Weights of a small mixture-of-experts language model, trained from scratch on English Wikipedia.
Size: 11 layers, width 192, 51.9M parameters.
Training: a variant of Muon for the experts, 907M tokens, 9367 steps.
Below are experts of layer 5 (counted from 0) of a mixture-of-experts language model. Rows are named router (the router's row for the expert), gate (a neuron's input weights, with its number), up (a neuron's input weights, with its number) and show model dimensions 0-63. Each number is 128 + 32 x the weight over its row's rms, rounded and kept within 0 to 255. Numbers have three digits each.
After each expert's rows: a language model's description of what the expert responds to. This comes from a sample of Wikipedia text that the model never trained on.

# expert 6
router:178139075161136127140087092205090113130131136144093130122129170135153120126139132138098078212121117099117110085159071126074093152110070144117141141145128149131094103137223240093120140142109134
gate0:128128101131128137135067129251132095109171136120151130127113124141136107129127115110139109136145125118085137071113035088117136114101102120094149097157158144137180000156094153084125128076151130
up0:113111229129100096144109118095173136160112128128139115093129085092128118130113200131114101135128133135164113158090147135098128123154181141146157145093114158142149158139142100149120125142128185
gate1:127091083125144117168113076154108134121120130147152138128122125133114137132136112096121106119105108125115130090120128139100132105128097116153155153162091133091136130193145111068115112147127151
up1:132119166106122048218108112117129184097054112137117197167133117053137127139143058162128126117135153124119174140161140156085093062114153159132126130142081140092100179128118133127128103128108108
gate2:122083153138133133144088121097092114117190097151124084113132155124098087074189125126255133097146096128177124116168154135129134098175146133111104113130111115123119099108107098107151187120129247
up2:128161096090150087156099119115102120072130104123156148153101140122136180124104149134095158127147187115117062167125089126108143122064178179132135080126061143081191162150121132137079128104076130
gate3:121142129109128143066086122064116132131129104117131161121078157131126152161114141166126109208148134105074134225160196129131126107195139118062114026124120199139129129116141114127187122116125110
up3:113112163175132138135130118139097131118123128168097077136131078121172095125156080071097181122040132134092127135162198120136133163174123103155127098115159125123040123134154141126145138131183103
gate4:181135093098127143120230125094125130165176077098147118104172138152118118127130127038122153101123119158144091098131141158157115110126173130138098167095126144135132132135128091108209086126098124
up4:106119137121133137127056151136167161088125125121147137095126159132158112129107089164137119147128118108183183125104170130151113153089107110128217149104123114130125095144126199136073128113232093
gate5:147041103138154133138118131124166138111108122048128051088115130125171128112183173128124120130145100124115095106127131114156133093156126132141126149096113093078095155125156096115077126109084142
up5:098215124131151122127102120156149085028120131090130031129193183125150098146114088247105123131171130126129106158156138102127075154128142130101134084126126190132130103127154131104131110229136187
gate6:119092125107127111144119188122129161130123117154094234124116129146123106136123140175127133187138099135120156100168075151148104048145066133124140074081091132130140116132140120093126149106095065
up6:097079115132150134116169122111096127122141138163127197105092103155168122140100074149112119110137072098132135120113080083081116125109132134129126120227126109128152123122158128079101128097081096
What it handles: Country names, nationality adjectives, and final pieces of Romance or Slavic personal and place names, often in tables: French, Italian, R-ica, Th-iago.

# expert 49
router:119155169130117160097120139178130167110124170119153094118128114166166099154108160180101118165134155150122112134126083197167094119035135177139128116159139160119131091155184200137177137212115154
gate0:115138065127140113137145107106182123147118114119073198114146168125150128084128071163029071106161133175120120070133149056028137160167075108150137106129129147092101112132134091105132143077133163
up0:134255129132146076100100187131157119119214080118137126191150158124123120083124105173160131100126194103061103144108087103181123105110092134132116113103076099127133196118147131142141128170142158
gate1:124131158118148126111109131157125187120165112108117164108127154174114113125114123126103089113125099123052136148123118010128084171093114171176110084115143074126123154125112156084150150126112149
up1:130136150157125177143136150090099085113148156154129127057117129150131151131119134026120129131160129086130149127158146108071080126136067108099150155130135120132123100128082148100121122121130089
gate2:112155154130132113152129107126114081110113151109121124151147170083084116146127145117142125175102146200130122089145097134140170081149115128177123140146137007127122141074202132131096142000129147
up2:067171101124138182151119200107140117145115147166112128052244142137142115116185085108076120125107112129133088139163143144090152172168156117122063126129153159101171134076126118119134125144096100
gate3:138108110063080113097142160108118123126108137107131090131125132088101110164161097116111126114094110142128134134187140144191131104107164126091129101165213086136152093079174194151149165155131136
up3:133177128124130127128141147110128135151197135089168089134145127139103126157147111101176167120130134132113143122144080128141134143106127094113094114102131144111124127140110182155185127151120235
gate4:166132148169065098115094126111091138131155121070124104130048123067114119093194140158118128124123109138140123136157132126177139131133113124096109092071148117124155120112123138130112097110121137
up4:131132113123115174171090172110151111104128128079126109154138161119074130127133089157100166185165099105120129184203147176145112118135117103130161138169139133119173190141179164115165082125122181
gate5:110140077126130230116128127080126128127117140107074134080120124138147111186154134136057125077132146087157082124113197130139136130133092108125084120178069111152108121114104119119189070132098154
up5:125126125132130080181158213117108098126144173090131123172099099068099127128150106115095154152079132115144107141119098144138121134095113132099167105090125112148143164082139124158181128114128151
gate6:143143143160098152104136191129134158123125120128125124139170132101138133107191090121054132114144211138118147077117149123138130024126174184127127121166207158096133147099139173137135099044124098
up6:127205085175114089120060109127152074156150084189131145203136128064168054175149049059116129099116093120087166122059158126134114180131141142143100148058147126155128143135123074167152158109160153
What it handles: Common first names and the endings of first names in sports rosters, credits and lists, such as John, William, Graem-e, Cynth-ia.

# expert 20
router:109165131146166143139066159143094160139084125104206097160110145165114118075128151119137171167177136124150128101128104181100081129079162168131213169106175171105145151184196160131171141134132139
gate0:133153129176141126112147164130101144233158123128169134100176131159157096083134138191128113124131112099106101126112212163134129126126120114128137131117148134163127101191134152135115128147131037
up0:116168107113080119174206100105147109092095132123146072119136122160120137065115113132118209168143175152122149157103066145139178127150170183120123121111144074076131196126131194156101138134056255
gate1:133111125093159126129109126117112203133143128129156125125141140120146072083214111108201133109128182131107072136135077067124079108147133172191134126116090077112136106094120168152146193125123121
up1:131123045118144142135130126037143129145113064167180140134090149131128132164154043196173091127109048124132124150150178125124092123103153150142147152111141125131128104179123087142066113114139100
gate2:128121153122088139104114157113139149163107146113045123083129088143146130123113080123078129098128128074128166107129128129135117147124106197147127144127145136166156122116147121054094050157124127
up2:184147097191126182149130101119107121139138112101157125129184135164120129178154183218065079139141142147130178198089122141134119133157118129128092077144109108051104107156218131115099116111118130
gate3:217172166184148105196090177009092101127131230135163113124115133174215131181137118134077162129097160115149061130136123127136141093064122124155122206122076192122127139137137096149161116133116107
up3:153146209145126129124129133113081125146133209133102114138126126125147087105108145118134091127123104139129105172110227089161112129088136136128146117129157099125195000129045121129086115143143160
gate4:120126126109155096143111131150066090184125173137128173091127143059114145194113018069106085143150132116126150077060089079123094119177112140144036139177137092104115103033137109094118128163130124
up4:145164173158108167141127127114127127130118072130132114079099143180140120078106183140112147137129126132156130119163182128149086092128132138147178139191107108152108118129121118115146139083119170
gate5:137140092125147124147149158131112114078127182101190146088130116150120146067126107122115093195145128111048125139140102121136135060140143111109136118108103129138130173143142138170185158102122143
up5:066184128133081107097111191119125086122100205090140131160131079106158119181117130137073125129110156173112070131057171153130125130128120108110180201079124135154224137123165090136160110139117142
gate6:106109088106144125138111168138148128113139210091129177135088184194137157082117110106111133110172093105149126066172107127103092160116104119188127154190101139130112131095123133135141096162122120
up6:113122132062090163065123126104141127112144097127114169185133144142122127090137056113125123123124131138141129107149117032153127135081131105186253089130129126134079141086165045122194161088137133
What it handles: First piece of a capitalized proper name, often a single capital letter or given name, such as K(ursk), Tom, Los, Ju(ventus).

# expert 34
router:124170092185136106116152165168061141084165075136159118108130147128129093096120159090116185127180081147158080158058084093134126101145100120105118175131164179117158077132162167148174216152123114
gate0:180186158113142131069115111160126115184082157132125154140123071194133084102164036143113158110108055117102125139147193137124147147135129095124189128078000149097125107124048119131054171200097162
up0:232127135129128120160130104125132169124076116104166108128130139127052115146144103112041139207126135097109089109119136096120138129131135102177124133117122146036145109122103143150109128133127129
gate1:089121107091150185165099106128085136128142111157151089156122115128104093114137144114103130130141130133143134118134129126093125140164159114110118148222134133125109191139134177101084142156131094
up1:141161144103069086127133123071127132032158130191237133124151114175103145054136159097111134124116087132125173133136108079110112156063121043161128111122154153060228127136110089127244130103132100
gate2:145116142192090118211120146131161114131166086128139149122127078124123107130036112123163177141139087119120084189201071087116130151132120126157046160131128078133129117033016129112156135102113090
up2:151155196061138132181129151134150092191125130108098073091124134128156135110100087156122106070110130075110094121093128061132120131138153214155166138126132078125132124113138083070147036170123100
gate3:168085178069104123128075133143133141156135123128092129180115116104131086129096120163126094125129095127122165148128155101121097145119140127132127130049208136137121106124131145135143176127053120
up3:126133111148113111127143118154070113080114136153130168118127150156126172062121126072176140147127164070132139091110109130096137133170111142127134180138132161147065125255142128129085099126159168
gate4:089200067120160138103157112129081120148111119143125201117134082115104147043116147131124182077150129142081129121124104127130094095104128116134165120136139164140101164127138129131158128080145195
up4:131173096143107127099126147136106093147116145116120075109122111106124189081127119201122104139178110158127125118122080122125118092130117119183132146117121134140124183111153116163129119075108166
gate5:125132122156128087120127130104065142104129132165108104124117139124136081073125237133138195127131121106148130060125106153116135132112155073097112151221152120049082099121166149117140121128105110
up5:114112131217134148132139129132138149143117106119135087160110165197205134073135192130180129119123121151138155084132103245124150088122146095135097109155148156069153122065140135196107121111106128
gate6:103114067126133130117124120165169114127128120116116111127140132117113133125134124122132127132128154089140123084129132153132082082015108130115065126167146168132123141143180054083129131124137117
up6:115117116160176106112136146111074111116066135137146097137129124167088129129062110125108157104078146146195125113133126129130120120128112125117162185057140255129141186097139154046113179130106130
What it handles: Opening prefix pieces of longer words after "the", "a" or "to", such as "re" of reverse, "pre" of pre-tax, "sub", "con", "en".

# expert 10
router:112164135188182092141119142145078091148150120140133095107113133133112105085164115132151139139128122114160076086149148196134154131133113082153191123142138091165054113156130133160150106138118128
gate0:177082099092101131077146086095132124103118154151148151168168128128122104134095155194105133153095113131149046135113118103191120106144124111060125119164140128145118135211119122118149212076126110
up0:129122129128109086155142157074124142163112136177124078172098207149131119119069222168136098130112139255101096128138129136130098149128126140117164145134094117105130137134140123123225126111131103
gate1:129184103154156098150116102104147141151133180103105157124112110117161122051146137099136114144137106201133182105051102156130111131145128092128177126158122148158088079129123126176097130111082096
up1:106110149109065173088124122122130110096122123086115108118186100163091127180173127114127194114141107093167127170167140125129134128081112118087120133119113133079142100120156117082134127250142119
gate2:129140102099128134128103133101137139122120113129076122153128136132143157136189071126034163129150131135134092128133108080142150061194115115117148173032142163108160141108099122176075107066126145
up2:117115113086128142105178214153120132125009130115077139119131127137111142173153178181174116150103120136136154121098205127139156128092133102084143134129127134112129097144191122148171130126142104
gate3:145139138143131129134111118119112109164127081124134161105058083095092120136117133210133087114100125119255058144131168031149159134071140129172127173228120142138127132049140134093155097140154127
up3:074146108126164173150177136062105121054138113147131169128141092182095084170129146231186121160133164092132175120145217139095090158128126131130078094169124133120101129106083118120138116141205123
gate4:170121111097153136108156098093140107134125123141102092189046141130142121135151105144158143132101126062119130122126131113149110130134119169147145085143116060144123118149112085171127132128176139
up4:098074113121194152147208127197139083132119125171118107168081104108097115117127105091136130144112078080118131120094135143141095124133160093124178113145115134171129180111135138151108125153098146
gate5:080119116199116065143121094233110105114148132134171147184068043138098123159124116125096117121093129121121152136144137129153195175130125121130145087147128132130129209094135104113128116112128114
up5:128135091129131118127116109096167140118090102111141138111128110127166061114114113141097103043135063242127118127142115109135070076103153136130125127060141152175124078124110139094165128140130127
gate6:141109121146188222169127175118147090153130101141162167154081133171114110108184139110152113130190143156134123127107134211116178122155135079130142069122131119147161143141098142146189177150124190
up6:141113050087127112123133117129091154130128099181126126075130138148154096119063123118119070160118112161134143108097120144091122128126115232184157154131116124096073127128114176128133131132117159
What it handles: Pronouns and discourse words after prepositions in running prose, such as "it", "this", "that", "since", "until", "same", "However".

# expert 58
router:120201115147152110066121155146094126173124164149148132051088131147119106128111146148138122134159105102156133089159113151109125117075129104145158110082092137067068137170097180113163167116118086
gate0:164150123137178099187100157101131164125123091138086128182156122133124121087136127086078136135160156129201127140131102082128146097129116182123123098129118077127133104062146046187121149139103162
up0:130127123138056129130162138162092103188125121141127211131154220038104124141176118182128140126122118101052124120076160094161094137063152049133135120079147159140147129125130107102112130123129073
gate1:140102146116145133129128129152128129121143120116125129146154157120130115152129058099110177068190117110125150132112099133102038142125113111125102068096126162106115085126127130170135154135209008
up1:142161133109132091124131106147129125159112121122050125099130081134132162146127119165117183116121136150145103089111153122135161156145049128134140007175146130125130212142142114123132133120103133
gate2:146143159070129107131118122134130114124093126136128160150103133147123125155131134126162096143130143210158104124056142059136121132179108140113176138124130128144062157132097129137131099108125142
up2:118130157128103135184159125156113194128126134068207166115141068112141137135155150121098146209124132097130127130119146136124124209108138186171104124129067129070163094093071155151167127157162123
gate3:137090157119120106141076030133111163120117137109134133134125136153123129117125100125156125125081133121143095143144129143083122127130130079096127117151074153102148105172139168109111109137105136
up3:158122135126080132104130078194062153029100091108125164130128150128114145123102084127128131128127128145132123106160133155121113043085118101150170139144094127122100127190143195100131170131163139
gate4:115065111093108139172147157149150069099190128170110101133135135140141123105138112167148132126075152132098118126072123152198169129103080131143105148164071121083162123119136114097135116094143090
up4:115107140100130121126125128129128102067139130110197105127126124051124107125081129140162126109134138170127133146121131137106093210102147103131121144102164146137133124124106144116102191142122111
gate5:129139124105131125160144078154129115115166155063131132137194131119169120171137139120094152103127144136143124145083135114120110131117047125109195081133122080227121131127169130132058136090083193
up5:145143139107135144113159119127122056116101127120202172141093145086141084114110108133088124122147120127084158109195163069098102080085135121130123117162138160185126103139133164128138180128118137
gate6:084156113123148082112130134166178093136114108141011140106140148185094113213159120128127124102023134145151210122170086148129137093132127145176161141114151149117128119135127117126139129141105199
up6:185089147148164127130123141102126156131139144128148100080169152119175150074124155061137101124187093140119061130132142128051080078139040176148121141167100141095125119119091127034127113134126122
What it handles: Word-final plural and agent endings such as "-s", "-ers", "-ations", "-ies", "-ians", plus words like "people" and "are".